config.toml
balance_bias = true
positions = "rope"
doc_mask = false
Below are experts of layer 5 (counted from 0) of a mixture-of-experts language model. Rows are named router (the router's row for the expert), gate (a neuron's input weights, with its number), up (a neuron's input weights, with its number), down (a neuron's output weights, with its number) and show model dimensions 128-191. Each number is 500 + 40 x the weight over its row's rms, rounded and kept within 0 to 999. Numbers have three digits each.
After each expert's rows: a language model's description of what the expert responds to. This comes from a sample of Wikipedia text that the model never trained on.

# expert 54
router:522438524520491505561505546582482485513467534474517492541451523537384428465538498453466495553465478507451499507453555505468486433507500438482508443470474534514524519435450448589527448476396563
gate0:548461560563520431532503550496579589490490471410542495424490507503457466454520507497498511440531506465535512535440589442551509467516510535529489462439502492444528581512553483560559525583503575
up0:393493549565521534515526550526448437509429505449527512506523552518525532517521561502535451481445453546551551522554459529559519485474567454437447437474440502498538517432498474534462529497540501
down0:558508458431466513472586407517540506488526424534470449499478551601489468481505480490514522533487496472485536480460555483559475473489461521492489473457545477457515498437512505569547454511455557
gate1:491554443480477470461465407495519438461533476518468511475488459428524506521418588490479509432604577539462459458515534487454502588477535510464505527508465492459490534573445585527503497561507456
up1:520570434500409494493527462487463468469462507501543429477489520458569411480461519525542430443490454511511549501557512580544495534451402467475444581504550504462513470493463495494467496518448526
down1:464497424500532493521447573474507470457514520449455481495534470474569517521618517469530498509507445568494519416505495561497479543525527452471509467518531522486418461575501562461552536511508501
gate2:472536523528432511461460495563500515552491475427459394505544433494512543495525494439490526528483484557511553490514460554570474462571478485455419435490475583507484488457586510470545588487517469
up2:524533568504475571483514472496461494508539519508464467504566412613568485582456451480518498510512545503511507476450468407480492483569475500456537536523494546507530582518476478486491541537539430
down2:517475496464423424494531527508481487546484496542454501443473509564475517472497443525553515481480495520464583510595509493544472554523446463539497486466515491579467463440458539560540494530530541
gate3:482462466474453476437518473506516457449435545485482511557591536579513510453488532427511476566491465533442504537429430455527501488451483462604440409422490492478530546473512555482477415521480435
up3:432407479537484510516518475496549445453461476592560526668549551563592519512502487462466471563470472534451456553496472496470485548445480545533495416483507536450504554505499531484487525516474485
down3:417500489493476495564526521495464468460552513500468469483549486432520456516514404421570490454476486452455539448447539490493446474569501520498563497485508477557550470568585555430521534441497495
gate4:471546521495488517472541415528473530460493532563432528586463524413495546528524461493430518549570495537513465531518521557517480535530494550436513448502565519436452496431560517534514541485472529
up4:507454434459523466475513524422507477496523425517565539440518501594506467509501531493489535460487540456416479482450482495525499510496560506549538504505432532523507461569457456472510499524510499
down4:470532499541499481479466557503482507463442452498530536401501500534512534482568539453530482499556548496557478555568579417472461531495464484485466532515545511582501518482468531476529508444465566
It responds to: Opening quotes and comma-quote closings around quoted speech or terms, plus words like into, you, together, room.

# expert 63
router:483484516518512432522541523578442516432535502487502504504480488500516560407479494507415547479522472538575478549536461520545424480558438454504422569497534509531503514461534529451509551588464531
gate0:458561518534505461467431494486538485463537412564544531476496491511458527452490528469515535499568561541464475505463519473480474529488522451473499510487565534494429505566507492521508475470493472
up0:492535488562463507484515501502472475490565537492491513494537484417513533491430508527521472462621504493506474537452563506579489480526487545473500551487450555462513522568482531473444535445451465
down0:449504499561544471517500477484429466489501514464404562493470542485524472502508542568507605545503556515541481500573560429396551469527545533492499461512493446452449481427490486503467624445536472
gate1:451545489451479492482542506513508373483503444504451427433474528506469472487487433553496555435499500514506487577513488522525530404474486438443500525538423424466530466537477466466509482512408562
up1:515507464497492528500473589499517466527463569461463508503489476469503458560468474512506441506410478507563542543478485527558500458432544513444435482466666501515437480454519527485524513491479545
down1:514560501506423514539457466476512542466516527524585581549489469562471454510445574491570485533474446499488538453465487504603472503490558461409471421437509485453526491585445444467484468511463496
gate2:526559460474472434517442481474499546411501519528522555511468415480498503473465478501520477507569523500460480518491456516541484570501526528474509490475490480577490444476481481506476484469550455
up2:473436574510520576520609521549476478544481496444487466520492513513473461598547492498476567477398504470527515537550481480456558487442478503547522455504486539448497581538514490559511503472532524
down2:584512479525451493513504499620545537433487526493522465499495520547510555523476443449462465496541525495489512484425435515517458461488493481534448520473453529539531442522576481547504445491482510
gate3:556523531527557456583515513546485491468503560474507516475507554513530495403467458437445487527432430475490516479475486433501497493466449499533495413498483488481591529512462455550483469536486511
up3:542528525505590419560501509513502467485511533481511534469514545568591493412456554473486532567451465421475527452496517566528488470494471534513518428464516397477540560557465475530492496517503467
down3:499453483504580545510420475505508502598464519491556460549497564583490476501512486493525436476443491536478482468462526434574523524498450501557518484485467477516468417503465533451537560435566516
gate4:463416593567524556456512484510505471486511521451530457477511520464456529409422404444491471453555583517494534546553517489537500459428449479488545463511452514479472575530471457561466473559542531
up4:527531444539480519517453519505517427512484490618509449515365463504505464589485553551539448522541490440521468515476454527496475497530511539487520494436496487560484555536500505471531473466525493
down4:561539606527510474514518468439451463462472494499429513491520507444502491481523488464465529466518527462509537560418491477505548602460421496462549537513535498491555542505449491458470535506532505
It responds to: Century digits of years like 17- in 1745 and 11- in 1130–1136, and royal or noble names like William, Sir, Lord in historical text.

# expert 15
router:449501494426488499553457503542492481506531481530504551516421540559453560514493502554465572539480464501519492509518514507571479536469520525487518481435429536512460515507492505429426450453499490
gate0:544529490482552463517486460475548478449531481501543508508497530581438480506542497468521494482552526470519543567535489527500526567547428549507543536547490559577563560500539468416460499509488476
up0:501473489491448510492508524492427516517450455443498519429542548440497567492467587485567474470499487524516532436449540460511473534528469492530479527409588457451492476468488479525524511516526517
down0:529505563517493518500515563536442523524516544538414467505408447514471528580542508493489548469507472480537590487451506488483517518532511512472495507494547473508504521539519548480546478589544411
gate1:505543461483479560496491508430456472509486540491550519543485533459491468508533470471470609524452507538543524518585503471503488399472482435549516513496478555504470553480526415523499503533468509
up1:450573600421451540528540521464478487546476527503488442527523457494531496537512533556525522497460507454504555472552497531474499515494544413449513522539506485483515485546461551592452563477489452
down1:484493474524547567507525498522515469485529527490539461543574489459440503469582459483446554454504486495491478516469507507499507508534515513533505468511494551486530437477518540477485573566571480
gate2:493499455481528483456479549538557509557430434402512533485606514538475475486479554523556588510547552433577470491437532525510461490448533584458467478497521504498480528514499514469569444486557418
up2:437573540398516536483424568568510531519462520405524496517566582524477485495496500503459447493564479548539522543483489508494498464509518567472523410537535547514544490481482527520495488453555459
down2:558508447499409546459493491484463499525506506510534468486498505491468452522532486576513478523514512584548507523524420579527550491485563469441495505415491490487486534504478487521476498484457495
gate3:476505537525528469493488521467518537466417503494567590424494534467460587475499505538557565484490561454548467599531589519513533529464495541559515500454485448496488564447424529444527464511490451
up3:452470504512479420496480482498514502452500491495502562469471500482442555444474538474503521515500430523491578490467579489519423504539518579515534483543496547448523508497517432512549500481539468
down3:508552528511519530525515511558437453533539447595482505457484478551525499526465501519434576517526526544550519514492428528454464456498431458427543605423512489549501535443461465519501547441477449
gate4:438515542465523471513438539520489504533454455485509528461528548506522532430505585493509571497527605471541536529537415515505546502501542511510469445536535532471515488532473566481476491424535513
up4:422496502486471510477486471491498455556492509504458429478526529542584473490520545484413534506522522501529489426514420485510476487474489534545493464472502476531509478491503429509534463471643478
down4:452455478502398448489414514487503502473455515548506500459531491571493422522508503424423504455534523609567511497440483460548493464464528506542493500469424502519536462491512448532479462502484490
It responds to: The word for in award citations ("won Best Film for"), year pieces like 20 and 19 after spaces, and words like edition, Best, titled.

# expert 19
router:547521488544546562518479475463547503455535555473467489568507515451488501476459567447381485500491562433506521459528485533553554494420505481618501585515505460449467445522525480544486579559509490
gate0:489482513465568516532529515492508494480423459459521483531517432479546517474520512507498517503511516502482590583477414565466576528470494423553489542492565525539458451500429454538491486565511460
up0:497485493447582537500506519549480531461465524464529445519481411531545519506506526513466570465576496441552504533468419554482550500495485461582514589442592501510547440439488515494466534483563494
down0:456493506470462473518477475574567524517599489554462524523530542483459510478461496526450476523411444548498490463542547459481500521472545536494497427494487458458498479488550616529474493445518490
gate1:490536493484533486472493524459517481483496432526445524472467466473517507540477479486494583476480534442520556574507478505521424487479483564529509497494489512535520520425506509492468504610458514
up1:444572539463525493490495513505445559463492536453602533455525494429431513504486466488478491457464506445594486484557484493474470527507401525492472436515480462519555529497534508554519487547506520
down1:493537537447494443520572491470441584481487506522482442491481437448461496546491493556451524511435463553464547499423471465566547518477449545569438480455519493523502471488446446488445488495481535
gate2:564473491501511518488503627476505481457489474516469507483582475559478538450481528499528469511548530496456485547465493521481491454483458497536531480450500569569481534523515445535491488570493520
up2:516550544433516530514534535535537474545485538484496473453575455479476472494575523530528492493450556468476461539463481495476508440508431502539507489496557494502543496472536479474533566541529552
down2:475480458515434442440465457515526541573575577504527524540504514499534484411461506496514511557520481466502491467512488488474504532410499539499513527522437452426491570533469563532559529440520431
gate3:445578522484509505473510480468512484543478498574486491509507455504504483511535513507484436490483541528507530402539513555484486529490463389520469513490477543515502533469477457490521488447412475
up3:490418461491565506481525446508491495505530513494457521580501502518490546544495490506493550515498442473524487568474471449503520505473587514475538513573509487445532488538486520573500484491573523
down3:561501448494553534534490469534372516490498497495454453513526499446421545515503459506490537498493566541532485485546433379391495489527496461560555493435500512520549520454487461497512477507535437
gate4:488525407483481442517519496417542497479437471461548482531480530553574515512527605535524519547496424469534537593525567472493482513502417575542508537483530452503413467561512483493447547581443444
up4:508570429464495473497509491506551540443549486479463498466530562539522537495437488481499475458476521516572475561552520470545499514512521505486549520485598516557492500531574528532461531507511521
down4:492581579497466438512502500475434514506523562497437509399492507515518608484502489507489434502453559577534500512583534469513526472488446484485423484467533481522513507501516522523453517575452533
It responds to: Adjectives and nouns describing geography and landscape after the/a, such as main, River, Mount, coast, north, plain, in place descriptions.

# expert 48
router:579485516464448531500452516481576504411507466527514504453452448484450563488449477528499510472485501489491475497505530488506590456463454441551550584488494451510459536540498546496537461557464535
gate0:482520498533523495613446493411558603413553479455438496522489503411480507440464510540480512540477438542502461444507488485500517517490481537498536471516471483512487512535498529489521515487466448
up0:486496477459377461473470476493437457559472548549530499507509525568494501542542507480500512471501552543536519517430506475526539504517467468500526558472473476534580464482560451534530506525495518
down0:507573489497502503510515498510469465468524506518492508577538464496613499491494474511477499469540471428449567515502516487475578489479515508540441528522517553537527505510427428510529510469450533
gate1:437477518486523488535555469375461477489539491478501522517471512489513525489543485487547552492544502502559493419513512428519539504490475490537522511491462554529516521490536543564439540567531464
up1:446468510477529533571477504479502539507432462459516516531554542534571510443477504455496528522523496449585519465574502493492476502490530496476507560472468491520563463482565456511474478495539515
down1:484498417502536492496584514482554492533494534521471565530585490550520500425487534492490546518476497535492494511533462515563452545428563456526466519472533548490486609482473577527407472513479512
gate2:574454506515561534506475542533497462491484500444562515481458442452477510567511519498541483473508521438493464598517419457506568463429493551529473502549549530515427463467456523494533492515448449
up2:491501516467521486428487550487519508532458539475529573495565551446499470484572465513459496516494465512481524413490551548527519515555548546491490527450536488566563525498530491519542473487539492
down2:472490487577501460498475518518540539518562430455446506496558546518491512430473531478491483538536474489549495420489564510538437474418485449539522515519481523549469497447497536486508505433474482
gate3:493534588475530488493559519537501481502501440510510532487513506498524527488527486469500509548516472493497527476455492569440488498571497456516461411426563480545528596461480558544452475520499429
up3:438548599461535511479487496538516514534504468508550538483458506490433515458542456492453582496503503510474430463458502566457493520521518461510501537477520501484550533509504557569481465521460473
down3:523451505456503456501447493486487493500459460528400486484426515486450528523489535509605514524469527500508501512564514482537503419541456455531545461480503473509532495472589495526470536509502498
gate4:426512534476527480482522468485499542457534476469479537562450610537450446486517478483591494500511521535515514499519460435476467518502489539535542519573476538493516475450508513475457508461503515
up4:410515472536451500434449485537514577492415516489505518512518475484589571489495497502545429466458532558468477488457563484490524536473529573477410459508499510486486480557538474460453503505509444
down4:441528529478465427495483531484493550490467454508510512500462558547486507427475513457544567477496559507462498405470488517490503528505527490437452449462554515567544421445477482498572497483502473
It responds to: Word pieces inside German, French and Latin words and scientific names, such as deut-sc-hen, von, de, z-ur, Roc-helle.

# expert 3
router:506510502511542517484448461595570430543531501567508460527489417537367594528485448501475553458538513489502479420473504521573500502495530448445517475497483499488498461521551514470503501475545505
gate0:529505524515466516464547492514484457546496570493460509480447499508479528521602472444454482479462447446476448498617519542491514465454429496465480417472559485511553516480480468445523536443563487
up0:459569450517585512490552544452534477478546498482531469539557505458515458499438543443513514546441506402554500398515455484533519478487531423456549538486469502503467453556517516505447534495514556
down0:502491450526576539393461507466452551479453462531436508498562516482451551436490446459448510469509402499427502530458432426518530479549491535535476524485449466451538571471477576478575454463527558
gate1:557489530489483466523501530477450552507486597473506518542452474455467532506493472485438444569548446507454519520485485521451489439521511530547466514508530546533619481537524487542485476531523475
up1:541480553515473483514508546506488496547479542498542513492478481465482567591514465515543438559497405475458553471504478551506476471557504537502457483505448537528614485514555503514477501515578469
down1:451504489527470511507475506514450567528545532492457518439514551570530470550558551483534508488508465445511463442466434557573539456515463404497463495455494490536457500497518587524473493511479523
gate2:505541494504546528449469475499436504476513558492485473555506524501506503485478470484523527550524536536457559479509603481508460465541449479534546479451538535518598503527499446484438447485523509
up2:545432520540456491524523493445438543540488460487540472524536378485499511495501457462515546520482506445459464508532491498549486459475512547439477537506489429607511506556594472510476518488480469
down2:489540542519515518438528527486539507520566408546498491514551435513452471469506458468507594391526568514444436502428497476483494438520489437510420526468468422479454478487503419465552467553486540
gate3:477459485475510477532552520465449510504545543546477589461585487543493455476490481550495574513580445529529514517472503528535493573427497455475452462414502561515569526520522526554571511528503507
up3:453519528509500489352491461536536443509470435518458397523452534433486537465485466402531446510393498512511471501522545520501475510523555499491488557546476459469474477468491461486511464499499469
down3:486563463501553462532506505437486523463486580526486558563538511490456499477591509421537539510497526437497533473501557524564430499458561486586524472500566489534538516460500517466531474502543479
gate4:422483510507528362462482533591525457550469484499527483442449437478450519459503551480445549554504547510498457523450525542529538519546548435489547454467512439426487482544476536450489400479457447
up4:514547459531500465459522448489537470511440453493545536499485477515512512465461491515546547451546450411558541484531539481516499520400480511474539493481499498498474498507502489449494558490499496
down4:495523557472456498530448504545482511387510472456537499489435510550560473446525510493513486509502437585461535469413483454541500547547495518491528498580490483463600481500481496543515460472528494
It responds to: Capital letters and name pieces in video-game, TV and computing brands, often in review tables, such as Nintendo, Eurogamer, Xbox 360.

# expert 45
router:435505516456471419517490532477470561469494511564546497473520496475405567432527489473531482429515481511552440526459440574470538526476466426475484467514475462530564509484430439485476594502522531
gate0:453497532501449485442517498444568465464492462564503454433463524488542453480544418385490450496478514509513528512586511548494473453516488455516477535529572506429517574438467475497470497494473463
up0:423561516486501545565528445464554505423521514503550520483502497528534429524441540479612519473554554492532546469506466456413485430480537453489538523499527497420449502449528479546504520544449507
down0:503548487469481542540516496492545549541548504485480536485527484489501489402487476410528495527536459492535528448579466509503504492435451550519548549541475497442564498469505516487517484442460502
gate1:509418435514500525537488530531505423506544511378529473528522452532493553538526508509479578502515560524453438577541402561410491486491520486512483479499540525501461510522518574535500428505447509
up1:541515466429498498475491474446552578460486460515477485490539483547553484473576571491509507489498545528507491561508562436426499397557526507515491503544517468467417495432538463533415473512458572
down1:524485514434455524537497516548511555480569492499569577424550603533565509488511469480534535440480524473574487516532489510516525467455488458491533517517463514634473485534511487517489549522529543
gate2:558500608493470489474495452521525505522499517530507499552461470528484526481498490454466511466460544590491561485501469430473497484563526535492554563522511537492502495501443540579442580584434540
up2:526423447581527585451514534516461517475443477461472490544579547469494454528476504490519478502430529493467451495479588490498485536519500474523469459434494462572526529433530500412405526472530520
down2:448461509496484512472415490519473543481428454495576499439571478507378468499532526545527508545495484485457483489536474492562489455536523557462564427570522533461519451607511570505524456534491469
gate3:507621523491491459510532540511448569541457505572509511582493454536483463537463504498517487459516467582523503554476460496497418457486528570535469573507458521530499495491462516481528438425414511
up3:502459562477515512533440515532487404509447542474485530490522491481512456493452472604502536522533531401513471494414531512446551488432485484502490531515447477506509478444522503490530500491499560
down3:452481508480488468553474494485581444443461475487519490539459521487518479543571545545447489559534507560430554477546521550432469486510521461488540554552519584505531516517532491501501550479483522
gate4:482572421584518506450553488582499489466491425592526508528487511550429444513496449473490503496480480458503493480513486485497524565471491572540567526509509511445486456423486432490508547483476555
up4:510474471560495475409425527446513487544521434484475557443518476526519543562440466610460457478499467500521496446447517581467481516503521511464456499492489445571490491478479494513481493533485584
down4:506490438545444553421468492498484450506515452421570445440446471537427455432496535547479537479509515533490469479482495508510498494540510405499443487464503515472439531515474507498519436498471476
It responds to: Syllable pieces of romanized Japanese and Chinese names and places, such as Tsunenaga, Xiàn, Hong, Shin, ō.

# expert 55
router:430500501508434523575545507554567439527488526495527501448510552477534515499471483537502454456487576464521504556467519532475431482412465501477452514470550484493564449522507522478524408516527485
gate0:572470508504548558454604529526453457560426488568505508458532483547461481459561530521498509546425502540488470432560451514527528451501463480453467448498421513495519504463458522445540467452495453
up0:517503575444502439559461530508480451513493468508487426482494507489408468481519534514561494531456562525507488538476529509530459544546496522491516481504401450500516510483493504474530379408479500
down0:437449491516493491521488500474552510553467474499511501417394540478528548507491483431478529531409455517472546478542568544523487542527517571493527580500479504499536511567418534470528476508504483
gate1:487571454469519526431555451522487430544512533528477554485506466502456501475523469521430522582533481495556597487561420526487457513405515466461514482468447557507474502439547519523518530516486456
up1:577437470495470494475471561489504494513518457511462518455498514579506527581479459483530489478545509520553440470545432441625464461496464487395536517566462491503485598452508445563535524548549561
down1:496520487498537459594520435544510485463493418566493465508536561497473497474475478460457480454510505525415528485486488449587437498538434468470530532475414485514470542565500485494465517434498543
gate2:530552489502537528438502479454445538471520469506551518520463560542542525555489511490506461505428478462525522523503557459512537478422467483566474535496481544508563538550351476593448513445414473
up2:559439459527535506549480494451513518495461555447442445518540528504517516509459494541528522492509522529552503442494524558490462547461488514490532465474502517554432533510471583557475459436602517
down2:514459550520516534515488519517540495492533470406479481469428545529518475529446494582534590567475491389521488483439509555496463497512545509469506562497511502453558478513505572488456535480517548
gate3:458450506523491509513437510477506508508515414549477546537530481471521515461549417474582526415477431554498540523514407415531517532494579501534474488457461500526455494456495519448473465528477532
up3:595522473552472530475522502503458518482468541490557531469540453526408460496501477431450493485531583470561422496519550517481519522508459511542493546538505494499529546522495437489464487496513586
down3:453507565413564520526500405529490502532485549500423505461437494532448514481551595493512468439539540471522469566538424454472558488496507507454443449546548468536477479541498582443525442533490421
gate4:468507509508584487577467477640452465507484523470517465484528427520499496441426474569442486484517535511491508528452555535485509506527478489527500469523559517480493486517494458540459447497493503
up4:546430474438530531475545508464483501479547474550522419489504422519527437433568482392525544526491462547526517496515510570527582476505504442489478481530490493519454562556485478444498568523479492
down4:492542459455431519495456450503521480522496460501539466514388528528458408507478493529462487527497465476545573461553493490531509485496492562524478523520436514495528465416491471568506506491517552
It responds to: Short word-start pieces like re, ins, enl, ass, especially re- in re-signed or reassigned, plus numbers and parentheses in athlete infobox stats.

# expert 39
router:476503474503492512479493505473519458449529461504488514474486535502529552491492592532540522445525476453487459436546517516514553491438486582458490482522471527492495420551453591495508493447494440
gate0:495470516530424494538513405539566533403531488577447553460542571545489523464534548502546492465523455456530484530495465538499538426542476475495579486484455516492496567491543501522551487537379501
up0:487561503506537516445539539532528528614474413530569433463506411477607480518554461494509543502461504439435543520476536536507457536528531455473477532529493509535476539526483470459521487487498496
down0:486544448512487577535508544520539454486475483504519439473479572469527489450466542506457464462513461565498485555540517466459470482481564525508452479527520446476440490456498532584505449481472539
gate1:560453521509503494476497559460531516519450516523437409405520537455471495470517521493497518530462491550522508513594450473529544509516481526501560572486530487469509495541466470500510464632491507
up1:618500468504428479519488499537546478484467475509556492452508479491556508444607518480518474524586529515500455491559502464475503492458487558579506486426470509516536533535514491426429560495474500
down1:563505536495550540521562545518436547491486539551519406537463480520589498499578518528457426575466434509480504502543522497496451481472485473543467533451504499505527491491489496503447529522520555
gate2:499492550540524563464452519525482522522529504499530467553490494475544503425482498398468502476434492473500492475567507500452465478385500489589539478436568505473488532505423514515399536495465446
up2:561541429473529441566547497495475460489517491512465517444532470610417468487506567526490482530578494542517537501516428431554486490553567567442538493526489492502529538439490415497591421550504513
down2:550570414540478508499523505493510529500459485566508446417498504562456471603523467601558520560532482455524477510494536541546435487528555475517462531543491494464487525516473490449483560606503450
gate3:487530522482526513428458526557501455446419482546512556506458466519495559533451476484538400477462523578490530534565525485546429597449502475495532466502514562457489475471528492468551560494524496
up3:478462561492534559499485473618528463434511480462509516453496466486434544513460444523452464480474524523495522490505559491500500578533471459514536445505484544571510481478516572412576538520520470
down3:399583500545495438475452441497521484452438497547509556441449467447489474400524511471452580573458464473530558450510485584494518526447492519585518473495491481474513516510590490466509584529582458
gate4:449509439484495515573505495615425520533463525459488439545488492450492522449486480495524443491445451445482535468475507472494534501465531516452499493543513592575537434477466487492505531499564539
up4:452491585497484550544535492455561535521558509515516449547561549535503486568494504494498521519521594463501432560519491505419515416485562485463509459486528529477519483541516559434488410497502421
down4:512567509452509438547507445460583478556480479496469521527409522580587499504498531526515546488462397506516476498478505490508462487489549518466483435533512474415558574542522522520435477462414420
It responds to: Pipes, digits and league names in footballer statistics tables and club career text, such as Serie A, UEFA, Copa, Liga.

# expert 44
router:529476513489451484521523541492466534393525454463490558528488436547452565447537488463447537449503457500460464403489527496479550468497514474552480522500446547474472558510526545543545471516463471
gate0:583464528464458480527517430509497450497546552493542468472459499513483529522442485473456462552478492490504486495538563485501503504540508458495524485519458534483483489575438475541505503574539444
up0:456490537496519527467449462523512497557469444498576505521494552474535461438532576572549460480396499472531499526529539495479501530458459532550507532494511445480449533461485496449475494469459494
down0:514486506498507481512473433447439487510471542463560504450483508483571516542528447497465528470479405498479525551469499445459512565548608502576555534435498552534497499448482477502529501480552548
gate1:506517406562472531497447472449585438507530490516398490419504471561480472460509514519507529527457496538521517554514498479514490482500489590501481464501549487522546525549520417421449467547511513
up1:463467473552508514509448523525512463466574502529465583446462481525457454494506483532494449491487440479456491496481515454527523520534474547451503559507465464588507567543485521488499466451520549
down1:594510398519460510527548489478482481556538445540489475450554452525474473529527452519545476484436518519473484510490514510465513473484514497436494604510509460444541495469480500442505516527505408
gate2:558469601477517561391544474577494457544532456418557441495490384497495539484493505500462548506441470464537467483581513476523536465575516498535521406524516566435397536487510486572560478481496513
up2:535542582455505594476470482570487544476513543496462446531514471533508471471533501523502439504534547509458492520460468501543478509517504463520465448458448500434459446469564482507518480540467495
down2:477494477507469609508480454571449578474530517429429455477498446485508452484523498558521505501500557506488555498472498490559479519512478518554500487441473504504535562549465461511513460489533457
gate3:552516585501463491441538449512509413487479508533521405531502431498523534501547585450482562488498509473441545536553524434460476451501512419535532542520552463409503524458549477538491490585495561
up3:565533490450510480484471468476462558593572597475505475445566471475452552504519512520486504510445467508476530462473525519491503498537476577523551512498490536467528527456446504479482470472503444
down3:518604523492414467429527474491440476448468457525454512487480507511525492462476482555523447433560435471477490489480490517528479481506456559506496484533429558466439506582539531443472477466514528
gate4:518478446467522526416493462520524486508567417488487421572511497479518484523537548451468467463590560483542479467470491482459475525478506494535514505513489478457435548438461456485513482479505498
up4:559541464433488528439467428557488466480539456462468471559492466482515521525504558453402439483537554452480494462484518481471487482455463447518526490503547548479449550441490485546564459525481512
down4:515582566507496502495453433522476542479552536481527456479536476459485471549518463406482535543519525494464530437470449465473483478456534537528499497500485457469524466495520541439478527518513479
It responds to: Mid-word pieces and accented letters (ä, ö, ø, š, á) inside German, Nordic, Hungarian and Slavic personal names, like Sch-ä-dle, Gr-ø-ndahl.

# expert 1
router:493491510537520518474495498451501557468506532521496493483543569471517496495488506457504500603474505574433576507516504450449586518498454473463476482448491434497537505497557542425439458479458463
gate0:470468461482531491471521506529410547480466416512534461513442490469494535375566534488523528489471516504507564520544401536436537490541449430525496505490530489471551533578406455461535529442526454
up0:475458525489495483505508451557463553477517461481485487447422428491508495521503564513543582460445493564480506522529469534510550452509476509492503525425480518487543527605468479507498533474480537
down0:553442543556540471543515470525516487554483581466457492497522489492549526526495427479488520519404434502544484456431572498470421471496435497497453558488563442484507436544487530470491559490494438
gate1:538477481533478501498512456538511549454509525608535536489471419554454459517466478508468455511453444514485488506471546559445557488541510563496480551575458495442495538464538460456549555487539453
up1:510496562469564451547516505461557465502504508449540479537494526458480563499542439516500570461563497466486486497560459485515477499437545417534479514442450525570513483564490472500454517463515514
down1:526459496552467461492468492472460494436538470491518507500488471560564506457499496571567469505542511475494513574591453533508516491421508555469445476530581535581483491523508527551413532589536519
gate2:466491512524462473480480573524533528540477480455505397518569518439447505457543610440631554480425504495507552575517439489479543435464571438524527459511539524467465521507442540499529470449432449
up2:504467507491502525440505586442535514512522423579466517475448496518498549485527556472504522513526478550480519516491473451525524510523465519404515445463533538526521552496559573466537434513452526
down2:478496510552555465562512493565494572532521524442586522546461520445565517463457467567425539472505473489474516572486496479457502412493464539467449479416467470524515499457522544499496568426486443
gate3:575547501530486493490555422442512520512523496542468579514564518556578524423473479496502471510500444516512459550491520464588489528503487518437528565508489522476524560420542540505565456482523553
up3:529537588444541527428499482490503461473465521463481445503457460476478438573597477472540608486538557415465465465476475556468501490451555472535561462494503492497467466535452484527456475466431524
down3:459459477459507506472466477530520483500457473585486556508465518499457536520507494554464463511518506527432531565556458494555485515537555529499478487526500507497474515537466587535438477545568534
gate4:469484519559409422542479518561483499455496483486490569485489442528518481526526551542485454508505470509494469517433496507457412560459535459498531478562521513577552519468485537547493540566523559
up4:581542423473561578497615505489519458591506475455555522584461518467511541467516542489536509480504400488499517535562454528526598431480563468490545511491455474484478458512489503484509501495484478
down4:458471460465537494504506461568468418501493505540463446442466515529481480490504562472517540499525489562481448487488528498483552577495484451528536522523553530612475465412604461488472504485580515
It responds to: Past-tense verbs after a person subject in biographies, such as began, died, played, served, started, often followed by in, as or to.

# expert 46
router:550549508508483530536483509441508493540501440535528482486481455477523569483422578534469464524548494493503479453490488558502481504530452593471515507522463456561575502419525477539565497456532425
gate0:507532573448451480483537488448463512523462492492555495492528528486452548466458582428526564481539511477591569498505417477559512474489524484491475586468526490538501561515529460431441536465565508
up0:514507545445503502428508488456477490503496453487556503494527504517520512466433546460541525490540467467627504534505441483614460457483544538480491562434495502547506567480566454421437577481589479
down0:480498463584522503602514511524536493548490477524527526490487554466488546473472489528562524456509527498479541539489508530508500491567502532503492521557513530441492480558510450456496468501423496
gate1:515526507516465482483423502472492466508448451530498553516505482484462527529520472464447413571465542530454499579561429530479441526496451496460555571482530540512429471487535528537494426545439512
up1:476474490496510579478466490539490493524516528506518543515531509536395553478436434500483571521584440527442465480417485474563483529471521517523527454560501504548553555417539582499524513529541423
down1:559475520505426506445529416537450521513486490495534516511502555420481476559600527524504443514461411490495547521506509495499485530510454555441478532558480453472471469454534493480572504539467534
gate2:515438462523510449522426497452449454440535497476478528497549537568518479468503502493513525535488472520446500596470532485548461582592508522490475534464531509526524570440522504545432516498410527
up2:475541524513542463484462537503482494506448480540452502533388534454510499499588499473532463563440449419525457516574513511527501493528596451435527424525463462498471506477510481487518495471505525
down2:440487514530562517492519411493491534549462561470528463576526605538511501530501573495514505520496492610512437429498420492452507515481464453431471470516503486418490432467479468547541460467461493
gate3:520456543425502438466538463537529497441495494498474525491488440499548469497555449556451479584512449547537509530579489487538437529490461470452481521482555486498417509443503478540536479523409528
up3:463519434539468484522496544470432517517426487495543506535595482502445532497464503480565535420507547469530538455443521497498505487529549446544517465507450535452473547562476543464504483453473469
down3:413545541482549513510542496557521434427527474483536474579490538480462470518568538522464508476561502488501485527550541427502483528461534451454535559500450449463509509484504480602483515480501542
gate4:559475436493497492479542530507487560488485509492418465564483553565516481474537477441483543491562617513502510495462561395471499528541505462546495535538580447486521444503464519477496445445579471
up4:482560540554518502527429498510490475512466502469536500485535439534540492456483514547535508503417480473544485542398476560478426379570571512496495440441547509554601529481503522484493502527462543
down4:518465416580564483464546435460520461525591476443506531570484552523532548498488539519512469526488509565511479497516457515511507506437510497423451391411519502471589528565556464462450500580527432
It responds to: Wiki heading markers (==, ===) at section starts and sentence-initial The, This, These after a paragraph break.